python train.py --moe_layers=[1, 2, 3, 4, 5, 6, 7, 8, 9, 10, 11, 12] --router_score="softmax" --n_kv_head=2 --head_dim=64 --norm_place="pre" --qk_norm=false --init="uniform" --init_std_up=0.0404 --init_std_down=0.0 --beta1=0.95 --grad_clip=1.0 --batch_tokens=131072 --train_tokens=730300000
Below are experts of layer 8 (counted from 0) of a mixture-of-experts language model. Rows are named router (the router's row for the expert), gate (a neuron's input weights, with its number), up (a neuron's input weights, with its number) and show model dimensions 0-127. Each number is 128 + 24 x the weight over its row's rms, rounded and kept within 0 to 255. Numbers have three digits each.
After each expert's rows: "gets" lists some tokens that make up at least twice as much of what it gets as of all text; "mostly gets" lists some tokens that are sent to it at least half of the time. This comes from a sample of Wikipedia text that the model never trained on. Tokens count by the router's weight.

# expert 24
router:136149143126143191125131108119089107127145115151145144118087135069114142119138126096121134106157137106113124163102120162142157114120137150132175162173154120135116151134122096120156149098134136144121141118086162135147160134084123110130119145119125156136089076131165140108147093092140093124077124149163143110117122128107106143131141079177114103124125172101093140089082114137099137114143
gate3:114161138093094135130124116109124123137155132115108136119133112152078094187134140153118163119136112125122137147128122126113142119131103117168129118125146145125108093125097101089142169127148130117128167089155122141148161151071164122175137170130111146134121084095100156156141105149116091135106135088107150103156091124121179168096062137139108157104137162133108138138117166108140115139097
up3:104107142157143086126148098154131159130115127086111138157130123152101127079110111075159116150089151154148132112156141109126104115129181139123106120123113111186137154164156157177095095124117138129137097152101121166145133129195112134118136093132134129117162155148134099135109175123145142123160112155128120154105136126129129063148136117122109122146108089138134124141175117159136131124175
gate4:112144135123150133144112113210128119153108120187122160139118137143130150119087148150152146112141148162179095128116114141148154137100128139128125133158130096116092124181119137102141113132162104178102140110095113157126147111139100150110135126149152152182133113169167130136109156129181150134105117107160160151160144144180131149137099074162145113120139115150117136144148121126128097137140
up4:118107155140115155115149128093120141108134128092162088151134105116116090147160111104150104121103099086113184126138144140109114098144150105120094123122110134139131105070171131167134145120112139075170134163158133140122083168113129114114121145110066095088134144106078128137151120076106098159104129131121128109116124147136115129141135137081131138141103126066141125098118138137134159110122
gate5:126106133120132166123127158106139107135128106136139154123127139159112084151117142114099161078159186105100157103104070152112133140101116127112138151145143117191124162123125111143168108098139172123141120112179147171129121151129102143120143152121128128155099076116185085128147114128108140131112149142175102127118108166124090161114138104156129153120154117124108129127130141137112106080160
up5:089116175133093148136119100154107096102119106135139134106104147125119134106114122132111130156143138148118144116136136162107108116110135109082176165145192069151144129136107053157118081137099115120156124128126125187123125127117145146107159105120110162142114155151132130113133133085137112123082166132124131161171095110106112113144144081131092129125168113139152138125105128143163137114155
gets: "\n", "|", " ", "==", "|---|---|---|---", ")"
mostly gets: "|", "|---|---|---|---", "|---", "includ", "|---|---", "they "

# expert 7
router:100132159146173176158139109163168137132092132123124083137126123141129110149138135138132129134101121061092117165143137135128126083138091132131095147081101087143163127146138099120111138127113091143160147106127111136113105129131151135135123163079141156107154119111110115130082102094131144135163148100127096159161135089148092103145162125164129163099105128135131126125084145130107072114136
gate2:075118157142114118097114122156156144134126067153174096117142136107157169116141165123118142119101160115171098115125143096153112108139112141165110107143115094151115119122134161109147128168162141155146136140132159111133109110135094122054153120137126137081124134117132104130123154146097108165091125123117105116164149123135102107121110147116086145142118092113140155059130100108151140111093
up2:101149147146139104135151126163120196109097139135161083110111139152160144121166142117079111139107136108133099137140134086128136110134122157153105105133135051154121105109128162091105121115109108161150173125150143160151112131097083105129152164159152152127101119132103109127139156102130098166139115123121087149134130146146103126117133126144130137134130098098126125112073075105158161104120
gate3:122119123147133114139143106131094144159089124101081171152180094140101156145111097130157149092141160089111131173105121103118114151135117131101131124108120119169112177114087115094140132127155141098135088119181122142134143178115081166141116120145151129126100114120136120111138105133085105141159141147085144133137088123150107146130152134137136135094137105082139177106128152162138101145156
up3:098116127102155129148178107119108154145088096095123118085132153143186166103100131153093143139099146087146080160127134100133066130112141136113140147139099107151107165146079111112145140100139152121137128139171142119128134147133105165133148121125090133113155125103090107136123118124109121153118089111119127123144169129174178125099144099153140093150133135134172163161115136115124103129119
gate4:133118104117155098150092107141119171134088138119144092135137148149101131123134085161123143115115122097130128127147089082140147106098119151143149083102125130189154117120146157152188127138120164125121140123135127113145150094129098072116194100154145143136137109142071091143169096154144124130152095133131123135115117139102128136142109145159139094152095138101125164130112156110104120084142
up4:102155144125193100167106157078130146110090143122127097121100165099120171106099106142135119100148172121140165126098164138141151126132147117159128135143138133130119121108121125132182143134181171145141121113135135080132129121155143141112103142092145105056129144103162128104125148099099120104138135161135172124147091136093128123135102116155119144154127115117095148127077121111118128130090
gets: ": ", "| ", "; ", "- ", "by ", "= "
mostly gets: ": ", "); ", "= ", "; ", "by", "| "

# expert 14
router:122146136095166136178154113151148143107098174123073116047146151140138107130148171138098101105144147161138143154109118108131144104125116148129140116109133097146116155080153084125136119149133106108109150129099137149151139129160136139142123133103165139132099092152170165128139111090152105096092167125115095142109076113153140104132165107140130147141118147112125108125091148095144110140144
gate3:145135103159117099136156098141152162109114152112165169118106074113096132171151169144133165155161071121150105154135093127121115177122141180110124146137141167109131158127123117126160112150118122117128115104134124105093134122142180095121152148139143146132088092129154156132122143124119149145090131154114151136107152150129110160165154126125096130099113133121123118073177131126133088087149
up3:157130139142123145117130152129164105134126114152135104189164152103114099094108123155145120089091107160126132108079172123141093078146127102112124113097106134143135145159148165131141125103151109112140144120127135135180103142147119125113095138091082115125133156121086077089126141121145104148120123110167130122166076084128137106127098138099148107168094135131170159147127119140121150100105
gate4:094126115154143118136113100118119144139085172173115123145120141156161136093145148115144097152140152117093118125102167119147145167114130184122139103163151068126128130151110093078096074130129118156147120113129145100132152076135136112130133121156089129138076129166135122124105115085121139133113145154139132163098151104151100101141156098117118132121154148099085094153162141105151142116119
up4:060102149126088137083108148080149073147144118113116128115144126138137153134079112119124102102137134126135113126132110096139121160082134130123126155176126105115139116086098138173114162131088174113120162117141149122152089121092112139103139073108110130121114143143091144129121120138158076118143112087107124132147140133098139120098073158152131151120162130143117137140146139140084159137121
gate5:144158127132131092139099113108094139117062120161132159104136119132101114144127125122126124115107120105126160120122150130119135121159134084133156124143129106134152137120124126118144113214128120132149117173139138165125142159132175089082136105151160139149127147109133158111137130065113152109122111143141133115154118126144123166098162081086165115149111106088116074166104163114135142093154
up5:140131131183094120111160093136130139117145122123091132110099131148144115132134167108118105117119132138146133109154138110135123141067114151134090153133142165108110087127123138104091174081103098101129127101184123095083121119142134138116145151146097178121138116173147117139135105157112155132135115107144112144106131147140147102164080200108120173102127125137170136089105114128096128148124
gets: ". ", "\n\n", "- ", "\n", ".", "). "
mostly gets: "). ", "\n\n", "= ", ". ", "- ", ")."

# expert 0
router:102140168120159143130113102114148143157120100129122138073098131114106129124110160133085133134108100125156172099147121154164134148128142151145112100133117136147153099134113111103141068117122143150106116101161093141085156110160122078126142133111105112135150116169177155111165135099153104126122160147127137159122143148158136113138096145161100129177130076160127118087131119092111132186132
gate1:139160152094103147123104135149110105149135155146125110090126127089143140151137107201112106123136073120101150131133156144116131106085117127113121137154122087087169156112109125094129130167141129107134098103139122063093102126104131118101114146140153096170121092109145136136129125151102101152168071126123101120127155136166145128158144113127113109112142117099129079103109078106131155128139
up1:131140143108134105142118119088149091118129113095130130150143123172158143093139163098171128110114151129118032147137115124110111151164125129131113107133114110144110057124148138132094152108121132139185128162114108116116133144180158143137090140154143142159127115143136105155123143146145161147109166118131149138166124120127131144109121134089130135133113138135161142170198137097125169138112
gate2:126143129153152140115118127150079164124161105155164146134153123139097129114104082131114133094166084106132144154104127129151124167147148123139114121171142126108119147129116181110105131148097086102127143148146121108113155082105134130086142184124119117178093119087129173115139121082098153133164106145094156124139148156123136133143129181134157138123168121097132146108122184127114129136105
up2:149115102110118143111133114110136122116153131116095110106118138119148140120163157122168142084091145130112112116128166119079144088125142124128116128086085159133119136107122077118133165101124154142123130134128106127164120164167126149146092103174140102058099147112139102126143120164110140158148125130112106164130108109160130120092138079103098118090106143129126106148128088129165167079171
gate3:150119110140167139146106130135140133145129135135127163149115102146072101103135086148090121106119110085115123104139115086087107138139150130157119120088142147108154121114102108048118123110157105117155122150143174150116167174165126117127127136111132094107127109094150158139147152102165073147126155111153119106110106120126136147131095172144129127140129140147116075120087090125136123160095
up3:112129173127102087128152133120129106173150150137091122117128093092131121144138152075163092084136097125160149148111085147105117142124129121126143110101109167125188119122133106124116171119119142131144150144099113131144125149142128126162153157103154129168152103111174104118125106137136085125137144152151126118091124133104159111086085134106117094151079122079140096164142130098146163147146
gets: "a ", "o ", "er ", "e ", "i ", ") "
mostly gets: "ton ", "io ", "ley ", "son ", "z ", "ie "

# expert 60
router:139131134105146131124137120103168137123095132116171094077093171136139124121115133111093144119100112156135177154122139144120101154104131131137130111149126131154113120125122126156154101131083154082130195154166123108133125122144122107140198154131141134143158129146163120141078108104132167113093173169079129158121132120165143107139145126145098130156141163158128100144141105085108107123149
gate4:168162115128120082137157152143121145117163150133113128126106130177108156107106158133138093087141146094102099141130131094140118161102131150177121101095129163120158124125105081155126153123138163167130140202137134115099133133144126083147113111142097095132149151119120100137183138095134096112106141142117094125106131157153151138163087142150161141115155135151159135125110169106120148134119
up4:076115121141161136085124135092164111146138118100116127120127112131127139132147120104142143155069115131092126105124133144098128110110128146074152130159117086135153137116152161121130099169120101064119115060123118108133146128105111140131149137104105187109090136127136131138077096132082157118156108120141147105155137108083129137091166093113116124119127146137127100133155086150157153124141
gate5:127144116116136077117161172118166097160142156134100090114078156091128167123128091107139123139135144131099146150142139096098162116118117117142143139170154110093105146104124116102159147107113146083125139154176123148144125119133140147147135135098126126091161107076160088157105086120076100107130110148112068146131128107151131118146158103127140127114160110142131078120129116094145137128142
up5:112084127141174115131114096130095140097111114149123145089159088171136145156125116115118117097105062140127088137158155169142142108143112116120101094130097174140148124150133105133133149111125112144113125119144109127108133112122111113161121141107144140140137075141183159105168162129111112138134119106136135160104151165108107124124128186154101121150107105098172110126185153154098104115139
gate6:129146103096114103150122104131143168091102150131133168131119110124133126113125162095160131159109146094130112125172152180140125127076108148093121127116107124107114170134177180097104140107130099136117109153118133122105106124130116077112102087156168112154127146146102120076160087155140123170117140105083096167133141129140132103155111090085114115105113136139139141121125129172123150118107
up6:155109145110161077150123089161097133071121176133132190147128119122117109116119171149123131154147106132146102149165153143155169126107120141130143068137120108144128145123124131135137098119131197123095094133107104136135128130151111117161111167134137110136152161100114101085154114116111165141133091130125177138134151134127118131163133085139115095072150140144117138140121144144107087125111
gets: "a ", "i ", "o ", "e ", "an ", " "
mostly gets: "John ", "im ", "ie ", "u ", "ley ", "ick "

# expert 9
router:101109158088147095138142166098105101177143176130147144107084082120088090123105129117091150114160144132114127141114118110107092160152152142137125143159143097086148152159113101165124155126113116139124146144119140150105137114118105123165146130132104096128118100084191154125099154109124158144162107116122124154151115140130139085131160121166162148148132140125169114125134146110118076155141
gate0:163125126102183107119115125157188115121155136182138097097133151109116126117127132075114095108127130109109133079132120096110138129144124117113137164139137106130123136109120103116127132140117128160075120131114138147096123160143166180132096114101117117129160141093110137074129116112095132115112134125181148079157088127160120155144158127141106065124131127164140147135126111149071116146136
up0:171134158081185134120118117119171132121128175177158103101125132107142103111114162099115097102101159128076125101133095120072126111148141112122120140121140101124135151139132085134152127166102157117072123154064156134125116160129148169125110148113125156121128140113115147122135094106096107136114113115174162119152115115172153146164151145117096109135125116126117153127137118162104134111136
gate1:111108147118113103071102142126179182129100151152118118076149184142094095105131070149126154128088097136151154131105129112136179125131129152108131126138113121157168086159135140129160180141095156105136128116124136139104166152152113108147097127113146137159111160117138163089134128122122145104159152138114121106123117132087135110109106106096115136106133128117158135092169117107152118112149
up1:132126102123140114136121063159105076117201113105116137168137110140152143123119179094137112095120151145116131125113143151116103140087089102135126169146128146077083127100082141103090133114116087122142119130109101132141110122139119120127160127127121137122138120108155123160115145152112105174147131137186123122107139124115129111136170129122151113122134151166074106181110122169115148136106
gate2:104094117136107131127131133126077094150123097163106122156135130159109138136106117115164170133142151105116087093093129164152103096096085152143094156114131153126137112099170157111161122096162134151086154126111130110142089116110133113103141153136128126126152195072151146148116157092146147128157101104111087107142137141067130145126119127117126141130113151103115094112147087118112129119109
up2:132169147113135147124091128105073093125142142155145137126137148073147108153110136112149084116174089186175133123112134143104118112155110124164125126149067081142099102112114108108092073105104135130121165128114125166128134143163111139137125134133105103137137110161103085135114105173085111135125165100141144126164135102149149105092105140175124148106136133137151135123131131137118119130139
gets: "the ", "The ", "\"", "a ", "his ", "s "
mostly gets: "their ", "his ", "the ", "The ", "her ", "\""

# expert 56
router:118083130138119101095119112170123128098134172155107115137089125105071115152144115178130112155141138154143137103080135098129108143169132125123159130103107154111126118154143128106120082107142150149161100157141104089157085112111099106144134122124109148120141105127090129120159138145140103136163123123069097112167125124096150172142177117162135081123126105114136112168149099132097130152130
gate0:131112119092140146149161113122121149083132111088181137150112133148109138164149099117144100159133124152109154117156115156102114110147116138095086129151102103114107122087152166157066111105131156152168136106150108152127156174098131139144153122148115111124123131180107123166107157161097122119126139157095141138098151158137142162086139133114111070134126142160125123123135170141108094159133
up0:165143078136103123111125105118174138125108158140127115109124138174169114104183141154124136151128135138116159109117107103113135132154131110119149101151114137113131131110154141104131144135089136119147103137131124145109180112095156089145138111104156152108083108070148092162191140150130118162150145132146139125152146096146142153127116132137158057148088119144128106083133168140137134168117
gate1:116118112115131134101137112125155136179129123129084164093101154149142133117125083111105102122116110137144109156120111107127123145124094118173186175113185117136142124150127102127119128165141125165140116163135158107089095121120105134141130100136159165147124165092148106119138099095159152142152144166117100127117126123121148121104130125127130101104112101143179143185130127160129188145072
up1:134170098124115115098129176106118132103144128086147130175149114176167149114094141117165162108188140156126149142120136135184154133140115115123101118150075158117140157117134141078124121108114151090079122147141121157101149132118112157123092162120121122134099109122133146134133064112145134125121131097118115158139159136116131130077169159113148145140124146145138130079128147115135121098160
gate2:142112136111130151144134112138129130077163158178158120153163156140067132144128150133125146103139118128070141102082137116123117129114122108068099110104093100136134125115158119094139152152145098159171098163086150135107134159136129147124112128098109101133131099131123128157153126148112132149105143161128143110163124093076108159127108092091142121140127104114116068124124089110118149097106
up2:144176107190130119087138106118131101124110055143098138160154108135165125096154125099114107118105151162122086121156123117131131115113128153134110158113133126133134095111133142093098129067105142110109136099090097136152175160188161130140100143149146151129150136147137115123157131126129105115127137137132121163099140129145125176122150144137116135073114123157154108075104112108124114097126
gets: "en", "i", "u", "in", "o", "eng"
mostly gets: "en", "ari", "in", "Bo", "u", "eng"

# expert 20
router:127159146154170093151092153138142140105111138137159142133129111131159133123132188111139133127134120167131147108144126142094113116123140120142121181152168092119142140103127111110123141109148129101107140163098149100072136124157097076128112164147151147143175141129176060177120127180136171111140141104126147121113145136156104160131136160109140145142143112122116158120109150165154122165111
gate1:119158106100121147148130180161138135163141095097133160103155116133137118081140123149100088156094130104139154120127143167144085082128143103144109151116158144107113171052108103164146117121146115118174125152122135132070121135138152129145116161162129162144145136156116092145094147130109103093133127117101104067124117133129144146135141148160127139147138131143090144109125129139172152115126
up1:102164117118160157098109159132123076141113128116100113145123161126129141139131101151107165146188117110107136154101121134137113101140107153118128123108139089098171141107128140142092146114127125105143140103157106139111131106121126150190167100152135184155105096150132106141090105120156126097118086149140107131108107153110122152107166142102159077132108147150160175156093122122129116096168
gate2:136140092124114095129078125130154123175108128142106125131170154123135110113136134139101147130119100158147126110136154125120143142122124121103147154089105125121116101088136111124149181093119135145141125110125125138081174088142104141158092174115124125120116145165161136097160150119180181163163136137141162094132123093078172146124137116131116113121114106161121148101177133123124129108065
up2:146130110116124107147145116159101113092112123139120137130115116124084136155158185148126140156159145092158086147097104150142137145159130140144149097132143098134150146122089121143131106106119117102144140142139075127194144217116136140169163132121089112091155093143109112134126106114084128142086132127126118139094140135108140088156142142109151133112140154087132137114087132154124103121154
gate3:176093114126144094155158154099135163117123110122117127083171158172086149112118103130138143107155155157092117104154129147099095094140134131155137131120128107111151144116147128117098156104194131096097130091099161134101112098110104122150119118161132117187152122134125112134130131139140179143148127110105156154100137126143134158132118091116131118130179130110135128166136167182143120100103
up3:137128105122135116131169122121194180152116122141176118145153142141107091146095191145116103119143156074144131112107106131115123122162136126152089126123140138116092140146119161146134177137121168114107160159119134129117119139122127127125121140133107155111148140145149138122102142147163172122085122184129101118146127175123124130097159068108155096117117129108116164139178134111146086136103
gets: "C", "T", "P", "O", "M", "K"
mostly gets: "North ", "New ", "Indi", "Mon", "Jap", "And"

# expert 37
router:093162135148115112139095137130140103137146120144150124118129148168092075160138138119122106126132117126108118096150128159127114100123103153113150103166160139162125134123101163073149149134110111110134094081177085112138115104125105105113123150146122148119125131131106112102116197143134131118163142122134115104100126164145163138135126150121090132104135093164185124117087166082153157137080
gate0:150105103111163142126091153121116104099129099111144127096113142124158160140157104157114100174113157120141126123132132156144120101126131136117142112160102129080127131130138106108140181150081153135102147134146126129161098126132100123100149111134125129091056173107136119157110131161131128140138113082133113094163103127154114086125173141107145159118142137162145061139115128095154096130078
up0:096102164157160150170115120117167135149122125134142118135118125138152103138146082145113141148173151138093150144146099094111140157148174128113187113116120160139144112123128117098122131131076110116150100145119116118138151096149106118142153146122106171101156110137138126079139077136093105150145138158150188103128125110136143097139097082145121117115170143099134149146141136172121102084155
gate1:158108135122122132152117119147164110075118136123137107129110195139143122128134139116122140088110126122109125135124111152149187121145116172137094144149160142129097118155141151077089143105136134154137133116171115098116110173096097123124153130104114076113114155123101071090067162144127122120134124136079109124138098106086141133149142092125140117099124106157148120157161139120106166110119
up1:134130125143156072107094125151142096163121106116056148124149112084120106138072149151092120126162124166131116163109158152139109174140177106102130150112137134098160088148128151130108116150147095156126170124113146078143149111142144128120130168133102141138148117138148103162086130135127137122089139165132149095110103126116158110115149118147125092130116107131167143102136129111164137119166
gate2:129120139098118119126158158134128127148126078121107172108126113128155076102128129129095084133159115132122100087134113150148098114153144115104112122124128093118085165126136086078130136137177167145114105153116136146138098140109109123095128145160141132126164151121143098111101151101153092130138099087152147103087087101147133106087119137081110140115124115174103107124150093073143134111150
up2:127146148147173092100126111140171162091111127126146073107139150155108154137128165170103122107107093130129150164147143110144094101160106116139135145118124093146123129150129131112148097166124150102117128145136148098085145096118093126119137086116085160089138150144158144091122109113086128123116117113135125136130108146132112174180137144151181118135122113114149204124120124132133112167106
gets: "e", "a", "y", "se", "as", "k"
mostly gets: "Yor", "ater", "oo", "ek", "ie", "ore"

# expert 50
router:117110161074137135154149097107114117113107091125136171122128181138115159085090153121127141131083133139115100165131154136111108117153166148149100089091162155155129133143138140097080154180141128125122148111072154157093143100103125127164131125137141106121129110127139129123140132110143129178107133156099109113157118091113137097127155107163139121116110089119165095158140088119155119128153
gate1:137157122097109124144094150197102091109144144132114122151125146089097145145101132137153111118092105150097121125136112102177138117112132155154098116100128123129105113064076150145073132138115087150141163136109142133141125126120126124130141107153137089139068140133179122161141102144087155121138133116097130128147075082126146149115107125136155105114080156119119143110146116108097143123130
up1:114126139122139095138165133137112114125162123133118139149137127144141127154144092104168112086126148093179119119110175193129139146141119115119146148103101098084133136151147074130154070106168141095131093113157117101147098160178132132137099136092164096138172136122121148099126153127137138121088112147139181118100150166136091098146128121132116148122148135157137149146120118106147134160099
gate2:129144119135104087101131132120114149158122128120097132112127126131156104117151106146110132150143125137134086127129159132124094131174151127139136120163141134155161200142129162070074104126105137155142123120113085155083135093107106160160108130150148115105119118110123088073062172123138137113127155114101106121134152124095175126140138125125113158110154092136168138113111137087112116148105
up2:097120151137133117126125135122159092129108141106147117061137135167131092139134121116114146145125098101144118143157109167145143137145137105171131135147091126139127163093154152104085136142122151151112116136086104160102145153102099150188146120136101135114129120099157091132110136114150132121146126054116110161145119112119176150149135106091117147152107127166146100139101143088109110165186
gate3:114104145136169071111106064120141142101142109097116133128130158104173147125110113154122117111068144108160143127128067089106112104128145100116154150124144072138145139086127121075122163098123143093132143170118090131100132177145108155120111112131128139121107112122137109125119142140113185143151101098135108156113119141122146097160152120134135120077157142147153121115133111154136148119128
up3:116143199107137160148150133134123134099158128111143130124144159090162139106080130120073124115164121139124130102156074105143103136141144125116151113142157130134139141089102123141099130091101142161110128157103123133110066155106117164136101138117122142141105124159069117108125132100119116094147125138135142179161140142133163075096166157141104110116137167120098099121131128137105143163149
gets: "a ", "an ", "A ", "as ", "he ", "this "
mostly gets: "He ", "this ", "She ", "This ", "he ", "she "

# expert 15
router:149150158122164156122144119179116127126104158101119098086137138106149088113136165112118121088159192116148126169143121120155187153145115163135134129117114113124093148091147079128135146136120106119171147105098144124077147167122115154144107134124143119137113082128175147088151116102133104093119136113133114149128079172149113144126135113152130155142137150134118134116090163136115087118135
gate3:140148113092164154125150120181111116117090159096148132176082145118108101111091137131103130160125119141153118117128109090136141133153144118131094095117146184116091143103126146093135126124118123141116173076080144152107133116136146145144127127119095121086164151093138136155148128110127097139117113184144131170096076124165139154151109144136163154160104115132113123145118122146094116140093
up3:084105154119153116122118155112132149173141112144123104093173102110138160140096106106143101102105146153155106155115136161139106124109160142100126134147129073143152143107123120152133108135153133127149075160164134116137131133165134140136112140170121147117116107152131179139121142130093125147155104117130134110148192159128116123089091104125088142098146113100149137094194146130131174167148
gate4:098150099144130129173108149154154138131117115110143142116141130104158131126085141132116150136166105091113098111150135144174098138114118147153094112170126134128089056166148115161107158090135117128095200106131076136133136177129126097155132164125150145123144114133115103134119134120138124136109154119148157150151180139151118164130125145160132142149138131138130151119132131148097084120067
up4:108151141110106127072091109128115145137091136111100131135150165156112146145073117117117122144123154103133095122146106121155121134121140099114084163180166131143058119130121106142127108136151106106137136089137143113126170176123100136141102157144120091145115134134093175149106135105113128154127131137144145145142135125125130116094090184156131159125175110168147120138153166177095130124133
gate5:096140146124125111192159144154127139123107065124175101167137113101127139129151073101125139087155122135126120119114110149149109140130114125123168144130146120146155144104120137110160090136178112129150146140167133103113113159098129131096117166119131124142085093105085152116143111125152153143159102078133149132115062143131112153093140089143165116103113103107157126118115162141146151134128
up5:112125125101118074170152154142173139134085087154147132137149101067124083108111121101137114090129122112070115133113123110139139111202112130138130143121114132140168110117141132134130124116148092124124145149145095086131102138132153161095104152099149143174125128114094146123106101125162095128139145133132147155132118164141126126099137060136119104099112136107130093135108165128156136101156
gets: "\n", "\n\n", "- ", "==", ". ", "== "
mostly gets: "\n\n", "=== ", "\n", "== ", "==", "- "

# expert 34
router:094146148160109113140067171142126150125120186151129139156094140130162135117148112105092133162133117155156183112137129143118107165147140153135104135160122117178116118108105153136126146122173095118092164138127134137142126128132139101092128122133164112147134127126193112161109133148129169117133151136140153139121106160113122159147143150156110163152129126128115114143177191130101149174107
gate4:159125140155115136127127135144123110154129163152154131095164151155117126151122131106136121106130105175169079124135146133152127147145116139149123113160119097121118111180106111088111111163139147119071169093127141109092104097136138133065113162117123145152130073163184159117148147106117133140159150094134117150178091117092104127149110136122119119137165086153097153119142136116125124152111
up4:090128106122152084158165129109139120113127079124105133145080117099087149142127130159161119113127143050103129103102107148138097102117128110122127166109113118147091120135136143127152130136116112111130093195114121073110121160111107137125116134083135126067098173145156144166113132122141108130127113130117085131097146121139144118098168113155133115106100149093121147123119119160151161120156
gate5:131145110144104122096140115099075146115105165149163111067155113174118120125094109116101180125132115124114124097091158159167148178103126145137133126166129107139122155143119168085131137141119127114089147090156153117129154115089120121093110183140146129141098138099108155137123150113135143139122107104094088133106117132109117134113099163176086155094142141151136158108124095121123141111125
up5:169151121127126141183124127127094124158130116170176125179117157148120132134104142103070146137115146111090126112149147116123118092105138143116145083128123154098136112146079096111113127136142131112132159123119172145131172145129137098137126103131115114088099119143165157144161179122113102164137154091128161165108151153152125105145135131130139144124181153096131094166116150112112135111079
gate6:122158134112152141113100163141120194103115203135146096145153161131152159177128153106083123122152174151119172129125115127147095167132117111128148108118124149114097144130136160117106105118127123140098114183128168138170145103142155128144102153132138119187111102137132137159088121134094165116164143128098116136134109112150153104104152137125117117123106116144110111105085154118114136140091
up6:119138114127140109127132133123133121147127154153112162133114091142137142101165096130095165128117105120099064092110122163142194112147115094128129123139140106115085144095161111106176130127114163148122096139147103095147106138122200130106111141146153087120131163108137119146143113114150167153118114094126129134152172123092160185131145093135116096134091114084147124117121090152140129137123
gets: "I", "B", "H", "M", "T", "K"
mostly gets: "II", "I", "Pet", "Sh", "Is", "Mc"

# expert 54
router:117113107162107099096142173179140114120156144143141115139160118109070141133128182104136117133142116162105099142130125124174127103107100136129155140152129129169151126145100164094160162153128140140118105161099157157150121113102147156109122126151094117130118126164104118080112176145109104144163099151112079075121095141120133153124173124160116109117117135156156128120089107110150150127123
gate2:100078119102105136134141093146130108138141116068103141141094154102143106157103133138146112177113155118085120108142118136118122103138136113093180074092095121092141136141107131127140119125098139134107120124088110159117187150191113124104133128124179155121095123155130177096137117133113132126103120126090104116122127106137152143086132155129135133118115087155123094098126151138157133105168
up2:161124129129086152096092099101127104139127120142137103137145122050113101139120087129068153135132119115091108093149120168165155151152160104101089135154140106091116125151145149150156125125103129101113082157170139149131113107116151136127154137154152183121128135123126155138086156167148111127121139142131100125118115116102163073127101104136145138164131135138155148141137134096100102128102
gate3:112144101170121140115106084155145113118114116120153164104136144113134153119140159088148130107124148162118167094140099175115128121124086155148135125119118105109161096110125130077153091143140100155132166122173120174113126139136112088120104113114130100132148104096102147177139169122164146135164087129142075120123165131116141106151115177126135092123181093159133136112139131155126125102130
up3:144136133157122142097131091151136093106129133079150118101152132097116144159068191097138140091102175117092100136137154144100085101109121146123122152117126121105114125132115116082178138161110116118136147120175127118151115127105126127133106140150130185130100091154114152117148132117136115128118094158127135121122107114136133146128100111158106109132155066156132135080138107167137086088130
gate4:122102139167132141126104143148159115082103114098152097176098131155152172134119118151159139165135164115088145137094131099167123118107116128125091106151143133069163148109147141145089128102107084155138144115124134149144156136117147126121101108155170121122122115138127123097122124156103131164146167124112141106106111154115122116142126106090103105164160176138073134118107093119093105128079
up4:141111157162138128077143084141157113084141121103121090152140069115110152158120175132125123148135118099110162118095083131144139130115126132085135139119105148111117108121108131129135117066106143141162107153201145112111137099149108168095136117157155132121151114166148133128129154123111124128155105170132156129116110142109132094124167101141132092136134143152090087096135122103160097104136
gets: "s", "e", "a", "o", "se", "|"
mostly gets: "e", "s", "me", "do", "o", "go"

# expert 17
router:101161153165127150116099127147120107121142112149143074148109134131153149098115163125153130145126120108116100128148159112107113056135147102115104159088093129170093113154113069089130121131137106115101107114100099105137122109114094107140137178135140107128076146164139147120068109122146170158097169096146151153149127121170112099119134130111129150125112141124132110129156104110127103121150
gate0:107108128139089143141145136100135149108126088179102132148129149126124152163081157121107143120130127118163139157200116138137136120086108141141127192098119110133140101096123112112103115097128113100146145163146096098152116090123134127161176125143109151111116090141152097152122120116105144151134147122124127111088098131146167130077096153119077164154157113135158100149147103101136113137152
up0:124133169155144177165124106140115136147126130114117116115176127096131148120140080099133105114107130132133113101142136122135140144146134163165097130171155103134156119133120109132143139116118096170089098098152134190162114107162125153127105110106165162120137107095152190158147139118142085155111094116094125115119114151118103093209132118156132134107115131147118112122107164102120156130137
gate1:108162156136142134120096091116096158151156122168153148076116134116141139133119125157160079223122148090177164139148117125134143114113116107091111128113130105123146103153111118118143134114153118121139078110078114088101132154102109115119123117154132110115141153112138151153124097141124114159151116150110166124142126143140137081078113159144119134137114138143099122110147140080124118169105
up1:144148136137136136128145123131160125064139159146155115087111135119166160131132150115132138160127114102133099084156109128142139121163106094126150142118130134165068084088166127136131100128161124159133111152128133066121117150125086122135126108121150154132164125099156171177103110134082137145123102124157188130141103135135157134133134140106140060114113127152097106139129129159144129095122
gate2:147108134114118146144115180145155142129103124088140161122126133124127076145128149102186142144088118117094100126097139134128151138113152147102178131100148145100143143158096124140150184146143120126131150123118115119121122122153076173088132124144131160154125123134123099110136138165137124113096121110154143151165142114128153132133118066093170148143080179124111090151185152127127108127115
up2:127086169125161091127105137116137139127120141114133124109118165126114107155128189095179099155119151097138108074099140096134128138121150102133104107110108130165117123104097121118194143145141117123136152086113100128153141155118135165089133150162084132117085137151110146115151138179137127137153134079119103147145094127147123153116140111124152114143097167085143092139167126128160133115114
gets: "(", "\" ", "born ", "was ", "/", "in "
mostly gets: "(", "[", "born ", "{", "\" ", "played "